config = dict(
    router_score='sigmoid',
    norm='rmsnorm',
    qk_norm=True,
    final_lr_fraction=0.02,
)
Below are experts of layer 4 (counted from 0) of a mixture-of-experts language model. Rows are named router (the router's row for the expert), gate (a neuron's input weights, with its number), up (a neuron's input weights, with its number), down (a neuron's output weights, with its number) and show model dimensions 256-383. Each number is 128 + 24 x the weight over its row's rms, rounded and kept within 0 to 255. Numbers have three digits each.
Before each expert's rows: "gets" lists some tokens that make up at least twice as much of what it gets as of all text; "comes before" lists some tokens at least twice as common just after its tokens as in all text. This comes from a sample of Wikipedia text that the model never trained on. Tokens count by the router's weight.

# expert 57
gets: "| ", "|", "1", "0", "2", "6"
comes before: " ", ".", "–", ",", "% ", "\n"
router:140148124131142083158122070144130149129111086106139119135119129138117108133162137126130102110146087139177121115117104168128122112166139144094110119071157157140109163139094117116128146141131132118131170122136138110168165116098126142125169094120141152073114117083136178095145167137148124148152133163101190094114136134156139105111123092143164098133160106127085106126124122090095109144154
gate0:119132123145106120132112105124102146142163125178186088141131157079150108163089142096098125146155090143095171141164154141112110133154115159142149131122109156119095121108119134120098172125105154115138125153160121150156146115134154103132113095128111132139125129105106134129092109148129132141149119120148149180109122104135114114116171132091120115123162106167079060138128100194114136131124
up0:100134112120140124130118118101132155143141148121102114118147148095130148138113153093123132125133147152114171151152164100130122170106076114124090137163121121127140164136138110107133146122106135118122123180136134122110128083174125063091091097146080151102160107110134092133096126153121162145123137131115144150106129108170133135133134143156120109130118112154112079133147142126120141142173
down0:153105120151201134108079161106106126100135125139164132148145133134131169134094125111127094120138095078111141130105163111131178101162098155119115152121091137118153144146113170159131161141135114163096106133138144134174111116134113095158142113116134133163145124123093154089136137140107119183135138172143156099093103190149147149107120122119139130160171125102128143141135127106121157147101
gate1:139125138146085142099102100119121155139135092155106104108131140113161120145121158133144151112119092132126118139123163103129148112123146115156177127087120147157144158088067094135153134143183145115128107129084113127114108144141113134140118068126090135107119143132143122093133139137155154184121122097131115135117160132096087136121122149090138099162157122146062132103149135154145118111098
up1:121103141151124161138144163118130153160118140152146144139129111135110188142151162161165131130114101140183103142109091148155144100167096122094132081143130137164086141157157127149096119145134141132162080090091107127111193100122111098088138165125169086160123154127081142149126116121086123089138143153131151125155129134166144114107106106143131139093132124112179156061120140121151113134106
down1:117091115113100127079104123126108118080159112120149141130122114119146121118121142101135136126087166173093163148101108126116127117111093159094159172144168106087152129165136141138130100130125194137132068129138136116184096108142147144147087168141128136146142134133172181090124122091115138128143136143154130144135141107124116115149140112120122128122114127076148124086152143121162140098109
gate2:111157106141167093167111101129113098123110118080162093143137109084091146162116160156104104124110149148141132121074092122135106144146169123153146135121102129096111129167129139125105124104117143136126130106127150131125133124089151123122135133155166141083081114092109128117139139134116120141123095132085165129128077158141115157133132142107144124112110168118133132141135112116135136144113
up2:103084101089100142103112117158154124112121146157127165116136144135154132065141117128103142142133103099153126130138131112090121120062121155128133141138116128110123119151118124095151183136151128083156151124143126139121082132162121071115096124118095156173140142144133124134121108130107164113127162135165126098120165108123149158126121102131130092151158114115164080132165134147152072105082
down2:095128153123105129107155101078121139131139128179132124143155156133108171096158141107111128124084113147106092147116158087113151128087133098152136111149140113184150165105127163108112180131131128115145161143144134157129174126134108160122139111147111140116126148088141113116146144122101156086129199119135145151092084091169117139183148117111124159104134100116143115156150119128103105128115
gate3:144190103097082131100124122134146077143132143082123111127106122122134132081120191123164149188116148149119093115125078109123156148132137211120084144130120117144126116120092120138124115080118126133149144133117136099153115122136129113167146111120162110142141128123176127131143123131121132121073160175098135116122125078114128201153109094104135142090143093121136114171133092065129114095109
up3:111100136129095151116168145163112144076135123129112137107137120153139084155133079079119110125149147140122120154111124135182131151121104058140130149098133123121141124125157130122148094145128145112136092144134112138109132163109122148138112151165115142161145172114104113115107122137098131123120133108151096117093148136113120070100078168136139151146154143133134166086133121133137082195114
down3:161111107124144109114124148137150129120096168149127152137135064167156158160144080140130125129111123152072135147148118120142089101163079089147105140123146125106103121113108127165118129098151093128123158136104125099109149142137115098150125146139122107165139158111144130125131115172074146164176167152063125142143133102142132116133102087083142146124101144097139103131133114124146177125157
gate4:143074110104128133115153106158113110118131086132161174106136098176141140161148130141131154136135133154099089168102189112129147153199122121156120140116104163121073132151133142096150142123142134147102142133108125174113111116147150113112112102118164160119156124183137157091135122125135119133146107107057080141158164128090139163138096081111121115115143172108162132156111157150153169117152
up4:162155151115100123082132133138149122187115131135119123149142131125129097098149119105126153149138100157104121100159114162154127149108087139105115131118159108111114128086132144092110096175080116120119167144141119126123131133078147155102146113136127124105124120096091124132125135081132170147119147120134102119094097109110107113157173168110122102105115121180138128085156164072139145109149
down4:073101167135126137132150145152154134137104151122117116177113169101102121142115182123166134096140112155082111149206110113112065133140086116125131151170139138137127121118137123140105160146084146127136162096191123140154091097116128138135147097096081173126138140103178117187114166141123111100131099130134087089119140125147113141116092135126096108136151141109129122117122167162136123125140
gate5:124119128148096131161131190138172137140090138056103178173139127124137111158144127132099133115162146143124126146145125093097132112130126127145110116103129069136157185131149110161119135098144107166141148113184101135114114151131144163151072157148123101122147153139130117146122138163140125118107114192127165143073148111151124148143152123135114118129139112069121123132194145115154107134120
up5:123156166143115135144119126118131134132115162074099120117130185076127125150155135103125121148157114125130176141142126055123126104120165158144119139139134123128154168111146142135095079155129158123129124131145140090114087139108159136134102186145163086099089113148078158156123159152133144166125139154099178139096121150147163122104112160135126121151114151117131121113147150144155145126150
down5:150171112104148198135141167136118128134141091128126114137102120166076149120119115136124142105178139087097129107123108162102119136122144135121133139096127153141121125121126132117129168164106154093131130150163164124131134160127136125144144120149080154094162100129125162143126145114101117121145121123173151140114094153118133139123157123122138126094168105134101149104072142129130140107118
gate6:139143168112162107114100090100160106135099135164115135123152148116122173122148100115131198095132127114111120146085121150134087138117093156102162163189104117124105111098120112101097166154133110123136136131088121129101111135164097140105141118109095138169134106124122113161125073093082160115133152149145149141097165088135116136136144182104127161122132107092108086104116071153104165138141
up6:095116119109136130132133119124130113158175126136136127141119115106116114093152093137118153175100080120133124152104180142187166139086154147121114105115142118135117141135146152145121126149128099118157136106128147072122123119096132095159095133136130127104121134073101098127113147115168094113071132108163144121153104134109122114128160110188162049135153129154104129143106137143130098145142
down6:088133135125095170096147130174170148128169151157115115107125144149120093108168138118132117120147122125133099151127157147153120116124110136100164103151095111129088107103147169101121162144098161093141149133136079124156090170113178107177143132130153110147120129087110141096118101111111138141090076143144150149175165163094092098140166112107160086193128160136093144135139149108123088181119
gate7:133131098120126150124152145158132148108098140178108115110124118116142134169110103128086108120123106125127147142158160158128064126137142140124139095142094142088144114130118118151161128091152111161108147093154107117131112119171218114120091148147113141165136092095155138085104110168158167136126144124115143156122086105145139141121134090130118179085182130113167129136120149120088084116104
up7:113114082149153160124134115137096158082092142139127098143110176175154169139095109094159114124131123109099089091154148121103155126146112112132163153159131082115147104134122125114138116150152111126146113061126137139105124158108140147149185138150131133126117129100140156079125105156115141120101111099094166093146121117126138143151137102160119148120148130119110130085160161110113101118075
down7:132131141111112137094081067123172158101126121152124119127104129136149144148095153073142137117140136095133076088107121101100159156153117128108091168135132132124118115112111121120149128085111132098106113131110147127087180141156125154150110124125139139149107189080123107113134150101105141125103161181086154086111197180061090122142105114125142098112142162123119178134129113157151107177097
gate8:113140152117127167128134141095112124105156140094155074152127101128141138169114145107131098127104112148095138151129144135143126118166145137133095149159130124128121140125109110092125133115076087113128160126101130107154103162105108139125095177086114114140147125100119151152125147103133166122082167089128140131118099151164117096153083135151112107163172128168095125152132107091168139092164
up8:127137105157129119115115123122124109151140123125113157165110111099055141155156117148127146114167108092136091087135160139133133132100151138138178090099128149147136140108106138162169126121138146144098127113146105151100148104087150099095132113122128112117108122140106100135151075127117120138156097133117118131148181148163112163113130119101174143134069152106106158092140106140116096158088
down8:145117166167089136154092168131171104154161195127099109124143136143103166122089075124175162157140087112124163126090117107098123120192113104128156081089107115103129167161125116120138117137079178097095120095133108142107124116116078122142156122114171145141111136114130119081110158126143126118106097135149161112127069110188166108134122118131121100104116104150151117138113140190103090096148
gate9:109106111143115127161137116150093159102110125143151182145130067116125124110119137136137157108101105139155094147124112163152113163169153099113127126093147120097107126086136145170164160091149178117123093143145098126131134146139115146141114102105142171144088170102128109099082163167132107120124149157125137132120147097146122117100114087081162113129173101103168122139119119146141127155109
up9:137145153130120117130157111098135143137131123155125172112103135102153111140124179145164138162151128094090130122099114132150120123180125118122102126134131110085136111114093177154124149090123138130112100169119108158154153145144140187096111108120131157153093150141131147111109194105109097134131162137129103131149126122135111104128134142096158129129135099153153190131103159137144131143098
down9:145110114118123108153121118117112108119135157110111180162142124198171126118155151158138103167099125089082114165149104138099129123154104130121087110133149129098150170094128117123078089132103155119148085117142134147087125146061159072153140118114140090123103118139121122110152146099141127144092147132127141124167151136113138105134105160106125110101130145153145124161142144106141115145126
gate10:119161153148123129129110156098127113143166095108145149148136107158129141140125140126135155135142114117112122108114102155103128139143136128147138153137156102128131136173152130103107156128101125104137135143126093146131124118115188074112095116150119132117157093118134177115122134127082132140123107138105129081122108115122115144135113133121136148085102132124150181102142107147088114102086
up10:126099121107126110136119175110145155139137077114180127161123114119141119120155164128107124128145146109120165140153110130115144135116123151121163179122076113119176105125141139100089141093094108163128107101156142136149115155128135133110105110111118129100121126118124161172108164146126118112121118174069123121133135111128090131120101111161129127114114120132165145109165121109144154117155
down10:168101147104146155106137135108099151093135150141113164107130141195092094147106117089111133145153133144063163150147136110158144099147125099148129142079131109116135099153124101117144114125123109159107126130153120116147110123088174142170137135129105086171148139111182098152160150135112132129148145143144145147112131098136135176126114087154151137109045114149178092145103111100133132101123

# expert 52
gets: "\n", "(", "=", "is", "born ", "′"
comes before: "- ", "\n\n", "born ", "=", "198", "195"
router:108151142121128154083164145095099155139113105111146108124102113154167120154133165196105106147107127155100093126105137117162114091126146159105133104108134149154095157173135151105131099119096143109107155165149162110147102113110129109072115133097174170126134161106137156155131133107102078123149135155101161098160084115143129133157114096133121140146127126134104125167103092112120100151116
gate0:099100112127169086112119083136109133128150120142101128144149119110105117113112077135152108135129144127135107100106110180148150173136159126177078133120129057109145148150131147135111096129089119050122162154173086094119138109118111136143171157079129140102126160090088126136129077149132079146142129136128142118116101132119145167128124132138119144143111124081119121175161148156110136091107
up0:100103126134124113123137072142130164095170068113067118140170110143123117149135078150128086127144107139106085139155119189145146135115119089144071122157168128133130134127153126135094140126108132101135155131143118137139126116133094101109160138085116156110147131100096136128107121139101116135171071148148100117107090115115150119128154127169141156112124133087161148190118145098098127140131
down0:108128158162116077139125171144140202061154136131105097101128137132146158147098109178136114181085149150140125099102127125085088125121120169113075168152154145127153138190127155133122108132119121115133128128156112132174104121125157165130099142098146128104111136124167128155096096086131114136129094086139151089156108112116127124105109140140097150120153115116108168138132145134119141147143
gate1:129119145128127129105108141140106118129107129145104115149116143126064153132127094144124116115137125134141117142110105123134120119096127121109188147123115099105145120155176083118131133175162141072134106156090145140131110166112176136115136137129130172096117118097149150151108104120084097096107126097144106088104120124150168134167152146127132128102113162136163140146087148135123141115163
up1:173133143101123187119083108141183104119091075148142113085134111157117142162120131119123161123147087106138121133114136138133104106126088141186150138139144144121141098110126122140151130115121114148135109107153177144088136172075128109106117184151096112099083131121120134142151148111136125092148143135111098159158098135115097132132151139151168124109114103112153140140128122116108112138109
down1:146142102136152102152132154155082129141074110145175113113154079106090145145143119130109163119142141126145107113126112101117166145116143140128174125080124131146136131142163128105116120125134146119108150128117154129117062119122120173163134132113127158117145148120122118139113112099147129115122135167121162110120118100128113122122165119083143104142108125167127122156119106144127154117160
gate2:085159145150142135134111110145131126135122134092100173172126100153120151115121090074059107107137130133098111144151077119135122121076124093123155126167113137115116088148127138135121132108110138082167132119151073119118122137133126122134102177144141146141177132143126132119107097161148141143117100157091133099080104117163140092149151139119101107111141156135122158145120109090166141107127
up2:101148168135136117106158110141156139107127146098113175132135158170127122129138139129140130131116161127111123113169153109115093132127144119112118163100126128103128117100153145136147131150137072096127179131162161129148086129141117149122160165131186180133159173127145151192113132098144143181117126136102135118105092142133124100143130132111153168108130121152153112134091115115118121170143
down2:117147131151116165142128095123124119133119132093184067167169139098103145126120124102145143150114114152105115137148130099138104146156097153148140153106125147146128116116157125139096133137060134128105084146117103088113123145135110097093128180115122147149127143121161145146108132139129121123093134161129127177105114157120138075123171146115158148128141111135155154092125090129152099155098
gate3:087136114128101136087102142137103117121147110125131144118114121103130140099149143158144124157139103128101141136127140115091098146125136138154183134125132126111115165143143139132154138133116176138134076138142116124142125130092137114124088149130076127126127148123118115114140134137117157127078154089126147150087149086119101087150107161153148124110090097139151126155115082170140157131113
up3:154113115129167148154140142144160141160102130110133093130124138160118113188125123147085125145136132139156114119141139143175148134151100155122081120090161139133115121083075137146114120169116128129092171108104141108110130123160172125110141111169106117099156135149093101134142135127147125168181141117117125137145123158147180111114124121103113153145122144109132090100137168111104125160127
down3:125106122184155135186145108106126157113170124094146159153115119113131122132131100069087141144159143105155129128100114170138137121091182162160171124094122086101083149109147104127145104068156156068141145140104121095126125121123144149070140160128130126156132105156121106145112111108122152124116142074110088134123114168101122124115113116109169138119089127102131141149168113174126133141162
gate4:112118125134119157151107117163134138173099100131132126111115106101132139111111110149075140120089130154113117118138097125119139149128138074133094121123107121106152153126149160143127129129132132173113155142115146103125099124134153109137148120092144128109091149143103143138124146108104166156150141104121109128125126124135136141078135194101141105089146115122122153110109137115135154110096
up4:122143095092149109097150182130111145146155128149118123127129148131127146140160127090136108152159108088159150147104154120148117135157102115091131101131171157144140078144124115124155148094148109132101118077112109156135169115137075151126054133105136125145151127077150123134137105150141129079087141132173163155143141156115129113135083125166139137153077132137107104126120137139135129191165
down4:114122157138103127176119100149120116105126124130083115115129140107123150116153156122156157121122118211145140103133118127113126159140092099141112108150077128148147130151138109132122125154133131108115143098144118112096163081093157121142132134140149119118141160152161141101123115150110109152140099141118126141156121133102164134148139096157089098134157116136132117131119137135111124168134
gate5:152157175146092132157140120125160100124111152122130143120159133144147140177104120143072127119148175126136113129148134123155133124130164140100113083088079130118123148134110114137116122143105079115131120127113141105155121136131113078110121137114112159138169122142107118159129104094099121146096098108152149130119100088157140176093128134148108129132111109132136084130162148091067118160099
up5:183135145126151192137111138128150104156130112108095136153144131115132105109098146103126127117134144128098165107123146122082182127125118134098123127152104095129151108153076111134131138109126133150124109120122119173127094141117113123151151120110090149147125102143128119143145186177143114110155125122143167126099132144096163150107106151133175142155139141114113113164165123123108083141152
down5:128126131082091159093139144111151137113114130111148147113137149167143112119137125158123160108146161123043158109113157090130130116100149137144172099108124138133123175155139144111142115127090124150176125168172138149105141187129111126150139131101127184159108150129142080113118118126109109105123127122087117111140144139114146128105087128102171140153134170128078112116162126103057093178119
gate6:166117107145110115127109105121140107131122170112121134143143138156149176090131132110149167120122090135156118111165122146073142113166125113109128139119132114106091168128150132138146147166119094110125104130139128146078087123152148148165149103113135098169124132091073138097122136044141129142106120108148144083117120136087117112175137110171111096093155128142109117098103124154106160146107
up6:127138120137137147130137148126116102143137120160108101104139119127100161119127155111162108117133086147125112117164116145097161130146128166103162069143115126103094141165129136135156140146144114111139147098138148130151130110114110120103089141176144124085155132098156140116099091123146108137109160142160149108174130166084105126100117113139127150155132119148116110116143133142151118159097
down6:101111121141097089157154147076137142158147137147178136093147120091127115103141150094098107125129117122123140151123124133134128202069171153100153160150127144116153127085148150104103140093124144103187145127099111141123119151093151123143100163152134137121140132169129137104089162146131111113114145140145109135111101139102122131139128123141106114104088148198146164164130162097081114134132
gate7:115094082154145142102093152117161115145096110118080146140162141140119175149106095147104140125113164134166120099112129115120132085083111106099111136112114104126129131141168115142113162123104094147102103119106128158098092137139109122139145128109103125149109176166070135146101139134159121080128118137105111130143123104148120147119113102140130128152109122128121194148157152127116135161122
up7:158076136097125104152156167159148092097146110124144085139133113120130083128158141117128103174106130122140099133111107183130117130167162153112128133141145142191119111095091146137143141130141121116123127121129145093107111116090111122163113143126139109136134136144118111128168086104142131185162166158095113080121101169118150135169145123166154154132141141154159147152106145170140129128065
down7:082131091156119149136155126121142153109135140105176145128129143086115085108153086143122060125162168130162134118131163092159102066128137101103136106140102134152150107086089124109094165118133112169115118136099105121129150068095147097092098135140137121103159120094127156105152106089106135155114141092145151129103188161132077129130123113117134128124125103138125156154147119149125156132137
gate8:125104142119149118099136124165161119092146092087138143115171107157124125177136126160084107105096170130086140138143125142134112119161123141116131120136198130112109136102169172144099101060128109106113164158099103105125095153066121145094091105107131153099136138156097134084125075101160146138138147135095112121141118147141110138114128117099182146154127152145087149132123130104104139156132
up8:157149142115106154177088109160094116182154101113140118137120101125116106100103125124151116126118097172142163082119138165105125123060112129148098153128143121137161098138120123144144107150149116088123090135123138165071153121154112119122141132134137097180105116111148141142153145156080140142106117116162137159135108148094176114146123143182108114113109106086142129110136131119133106120123
down8:160125094127132132171093102144130129151125201115146104146088136118130145111142133103086117133090110072113123132155201141103108160141135132137132161088172111116140163141099151124117156144078115121130126150121148097132120113141114102144115138139128185121134081108081127127106150176102102136133140143117148135151100120094127186165183134078138132126098132146134107143115160097157107138142
gate9:105132126101136121113105127162103158085157115129146145128123134110114128141129123163137135096135175155100080142143093124118144166152103146135100152161143077089163091127188100134112095111100159130131138126124072112100109122133134135083158146104136151096116160082099129144141100135126105092158146141090104119112101131146165115140114153103092098147106155123140166133141128097132176135141
up9:127099152148112134148097088148146121137167124133105121118113144130184101115128147156108106187121122112178159107110136158121106109099166131117125149125115135131127138093127155171092140116166146132065100139143119111140154131138136166153139152146098123152139145184141157128143158127111118082110131146144153114099129115113122084120131123125175164103128103095126138082104137076133097149124
down9:145095120101137127156095171156114110126122056100163130134168076105132135157065107159153155136145156103123142107151120130136113153114181159144135186115170161147098123127115129119142079166138126173138110112160170115126093129134155149121114121133162133119131124161146156063130174072146163154163115149116117156097124122108128174058092129105121116125138151130127151098122129151133104112149
gate10:142080141125117094111142141097114138129114085134146152152130116128134141123145107168111144144114164130066134112154141142142143162115114143139138159061113154121117134118160164120094138099173111127071170135078140138131125159120117113173125149142168130153148160108156135120134132089149136102100135126090140177111135093152141174159165102094066155121161127135128122204171157134115181111105
up10:146124145107155143104144099134103136098119112173098160087110134163133123118095093159166172142065120128091133108136122131107172128139118115133151120101112136086124112158149092135142113134147101129096096120130134119153134136141170141155143098111155119167142130133176146143173155147123130123120160135143154142103152058140107123111164091131072111113106121091101116161120144134115134115111
down10:095119122086142099147092135129166146145131172118119138140143095116075170111163117109178116108121140149142117152174113144123146108137138134088145131136130132083086093130141141120130114108122134137141122116060137137133095135130125101107103101102092140117146142114115105124105124110102166154177144136137146204145124154116157130118098123129122105119104176122128150109074105135074193133126

# expert 56
gets: "| ", "; ", " ", "— ", "|", "– "
comes before: " ", "| ", "|", "0 ", ".", ","
router:115141096110110121118124130111124166122097103125107112096130078162136117143112120087139135134149094142144110123116136162086159116158111125124147090110126165170119159122091130151141159125137123101128153149091123095133111119101144135128129096137108177081134162107113143139105152134147145124157151138103193083140166095124157118119135065125178089134128082100137113151111107092107088129138
gate0:155114132149104125127095148132125079146131174135091103102122094158101131124107150123125090146129131140088114119109138119111117118142114163162176166159117154078140188121096137131112132117088163121154138110132146135101114168105125088118119127148121089104117132096098115132123134115128137146134129148164097153113129085112110111142141136153127133117148116125153085126101149104142134136134
up0:066136110154125146102119129107101121113129161152163099155157136107140190119133114091136156167142128106119129099100146127150163118080115116091124127145187097152118121160150147117119106167120106112163118115160149141125152076148099149101129123177046132155141143155143148074120097141089132144128161115134098107087118166164117133107103095133107126165122133106158160077164127151120147134149
down0:116130123130119100158132107152116106167068096108149138134154156119135108098130146131143159136118133141125108143120122124066120147133149111132165104088127140158083121106125152137116152137145115147155154117133128079121100151209098172118128097091095139102153086136118159206108180161093154144163136146080126133151137100105137149118162123130113101101110125139099170135136082109095124120113
gate1:160130086128072131148093124097140069149206123117176134167141105144133119088127115127090179148145122128142083141165152116126132169149127130123142161106116077165165145115195120152138136154124128130119119115156125118156114115137157098123069103113110127158128098110110123128129109123140135126110091124129166160130117106107125148140123152144110135110148128134132138092146143113110111101142
up1:157134113126140107128131108153124118130119194139135126169091095120141146133132115132096162117142141133144117148136108154122075101126120110108107166110134171136124151119110124103139104147139107176137119099114139117106106172138140122106161081118126162123130113129122091058182128119089156120101168099141082174132146068137130140151137151125111099132133101157105109137124114129137112135125
down1:136116121133118120152136129132110083149126097127112118079172097120113140135140116104128102144130111109167161142150173085095186129141153146107087150145167103084106133140123177148133143096124090113098159156117108135110160122114119184104168112128135166112137115125093136110073129133133132134156113132141132125131145136114121149162119167145157133181101124122116121120141165131146104134109
gate2:122090102140166129172164115106128122100154137155122163099157121153099139114132127102147116155115131154141101124168128131137116080160138080134066094121113114183128137116123128129130149128161137087100127111127113109101164103127123122118124136117143172149129169182114093109127133181134137130160129092143152094128093118125164153110117128119128125118107127114122153112186136078114130140166
up2:104144109121110145143095118130100123128145115101092167160106123117142170168123141157103118074121148117095157132133116117093098187131135098169160110153101098092114112122139137129120114115149176131089128133147105104151131133123158125109107115117114165131079144102101131125089116105133124142103122092130081149093140139115168083133155096117168151111136153107110130153111119171110138117100
down2:094106145155157119121158164179150156093155121100125145128157095159112104125148108143106140085146126179124100102079097148085110091120110117135119122121115097096108150144123153155145134124131085073140142123134140149162113127103124143159177186098081157161130164111096113107107103089180144128128126133113131095167176148135111139124128089108136130152110119138169141147106108108170132144112
gate3:163143084095141084139172116149121119122118103089106139120133097141158111156099072124122134133133139141122129131118110128097143124131152156138101136082144104101110102096110120161157143092131133127122156119138116160125110099105106130147140155097090115115091170098133099117085126130133111127166139121154104066129118075104114103138115119170147147127136114120205137123143126114126104151140
up3:106104086103100086128127083163104155149095156082103160124090108200130166146133121129131159092110083108132104153091120121075085126132161114154132107078145114102142176100093129117137108118123142119094119080120122142140124139146112129103138138104123123146112155094107132113137136103109110122130140083136125072145118115112139089157101066153151151115114154114188123125121116121114127144131
down3:156098143134133088171124119122159111138083094148119116102144134155109138137113133131071152154120127083157090174134136148111130137129088114145128148085126093131149156160118141090135132101121174161114139107160190130133109142170102139123141109163145100104119150134044103129148100121141110131125110134093119105151155145104103110153146102117148118129131115115185132163119149106134119125140
gate4:100107133148154098147123117098142158188112142083154139143161134137118130164119087140078111087144100132133150155101124183104101105167109138141122119124135128114112128117136135185141144118154064117144094140121127096166149122115067121126110097090151147114066129114139169111132159121139141122133117082101186124126146108118083106129151126112125133120149097143077111137088124120118170150128
up4:150115142130147127163106116143122155110123129066132098142151133115102140139176101136142150127102129113128166114109143167099140153157104086124105136134136084127134127114149159171152163104117085151142168105123121163121130137099060161090138138097109113123109133116122150108109105145109150146151121124123153139139124157110107131141141140129123109137158116100122149109103106140131163156130
down4:153189145136142130102159105138103146129127103120140141118121116088185156109135159120147111144127112098131146087078087131121160117116170122132122126122080138136181151170141138123158130173147177141109175109103116137151143142096118135140144176146111116107082170111169136108122091094094128151108124176130109111156123165128114130138132151118139188126116119124123111170133148114107144097106
gate5:135154116114122135165139127209122111100115120143141142122141128127131121148157088076147135120118111100141147119141137150107138119129123121139090155120129129146138134128148101169133129126107114113128113110138076145099120126136118137096129142126127148101129177122144157147130124120139159117109160099157148099121132139089123083169093115128114079101117165101107094159115102116109137174132
up5:127119108121128176140166122189124120107125137195123116096152121130092154130140101107168130134143143109126137130118142161075175135121149109135118116118131151092109125141139069120127134145159144130144137074133026124113112150175150138114112117107149142105110149138116132137132125144153147104090135117134137127111113118088115156156102095155075121136115148084131118129107106113094120119156
down5:150141158113144150142106112138137134121136147159151158109132128153091140141137141103167088149106112059107138107114163087108095144128111080132113150118110128153158142137165106150101138160123117144136123125128131131074091166138109157125145124089125106112173102101136099143135128130166155141124115135111119160140142137093137123177134107110161125132137118152185113130120166131152119137154
gate6:161119167157146163105140110133100126155126127117102124089134122116122134142113168124138114109134127137143159153089088120087117145094099178117177119141146114093127140127168125139153101137089150164144111115083144111135156121142107095117080135094119090124145093100150189147105144164113128117119081094168164131128097134129074205141120135153122108112161134129145122139121136146113148139104
up6:107097144143149185114122137093127121143133157110100172096132162163122124137152114100117122144100117148150130144190128098142140131148108121147127170096144151112094111094107149105122105077157106166090113092120159113141151136146167106122172127179106123114134168125142117108125139168101129131123139125134133109133158108096075131123087089149118123174119171085142143129134141139133147155086
down6:132154112140176143150121110121122123114163142109133166155138129097133121122124110150176079090153142106121153161119130147108114180127162147084128150143134147152076156150101133128119120120081126173114122123132140128140161152119119118099104158101153138100098089096123125132136160128100092107073110109112132106121153133087127104077145134134128151136164122132140116126122144141159143110118
gate7:113123126106074118176195143137160124162128149136128126179147157118127143129147123126120104137114088176152131109138119111121146078123176162139160144159126100162153147143119146133163178155141137114098130114140125114131095139155152159143144101111093154117134141138136120167121138124098093083109136152147142073121146188130120171130110141169117153125125130118133131129155154097146105110119
up7:091161133140129154107122105134137097122156113109132105100085122156129177100077177140096117130122136085138127130083163118112125143083160113115118096148084120090179114185138100120127129082137133121132131140113122130115143154111143115118138155116134124187074105110134170107150112097134148119151122115135063184157083119157118088099139130117148103114113147173150113169140122151106118126155
down7:132136146154140103096109133107165093153145130162087077111155130138151087088142154137124129060133118199172134158142139116146121085119162099110097099177128105140130180140151126135110144142149165173117158063123180128111127123141128154106106131093136134136114139102177131146119134107150158143144105111131134135123118119149104151145163113117128110120109148129138136132147097167124131138143
gate8:131145090115175178105141156149122139102085128093096126090135092126113156141158139118153113079102122140114163132071135088091161156147142182140131125172172146126114120131175144125111189172124106087137179177073141125136124125116082132132151152170129144172131131116109155121108168107119108136119170120129110097159133148144148152112134135126124108141121137121211087121126116129128111140160
up8:139120144139091109134174115119092114139151152118159123145087157116091140113148170142110113164137101134161111133127065138115129144132123120123118139132166098146129155140108097079126090111114142143144133132190109125150151116102150092129098096085112117120126096067118111132089154092138113131104112146115103138147123117180062112123151106141142146144131137137155144147155162119127151099077
down8:129144124108145088118139149130123125130115121068109114160143166143132107168113119134128122127112116131126142112136133143123177156169098120129110109114097117109143104124111137146140141136123130112112129134159149119117137103153139163165113107154104189103118145135131130178088163128138129155129122115110135138126083126103102156156129118134130081110146137124131191164116124118105100151142
gate9:079151160123140163122155121127119115124162109078146101107140125142153155171138091145139131105129148139111118126136132117140120119204135152123133133188164134130129119162143132165133135115108164145134134112147142111114113157089169088157107157179119146085130108135132137112081144108145143138125153169105149141144084148201098136102086115117140165144116141133117135148132093140152130152135
up9:122112170079160121141124138086110109138161069086138135127101143154160132094134151126147100163130160125122083129126169097135173145143157174130121172159152109119112130143101167093114120115114109181128112117139132164137116154138167133153117128136132134113131122088177118131065133120151105117113131170086107152111099142138168126075176129112153123086114128126160115128146138086103129119142
down9:133141151091156114102125129122106146144139150138129091124119161155139154141137124106119185120127080186090141114110138164129166148149140120111075101139105167118158100150106119149110090124210097114179137146135103122108163119139136150126099136120148110149139134146103144134114107150150138162109129105116131130115126133116144127131096128137106162134080089129144136107108034112119129159117
gate10:130061103133117128111092155163111134140148125156075188134115123115161107113121125129142145128110119135077094146109145150141097116145100106151186082126091151129150114054144144146137155128086110131128109136150127114130136104151121143109124131106079118123141168191079133147089078126137184134124146124121151110108116155113115118091125117144152103096138106089112131131155123137091126123140
up10:143149108140119102123105156135127115141141106152099113130143078125181155094115134145123137108165100152089091176121108181136124108146128113186156123103088135136120114088122114126134131132139111108118096166152133079138119104124127103116118105109133121127123130130082127168095101141112161141141128125155191112125141111076160118117130070126151129130135073091093117138106138089124108091169
down10:149070055101144151141102163078151125118100120131125115121133138157141119145139098148178143130149131076098118134125120116141119132099143091098114151094141118102141140106135169124133131138155061125137134113143123150105080130137116089144126162108109114149123105087167169114149135154153133109114146158163154120121142110107135177106098095129157178106117109119127167148104155080146139151143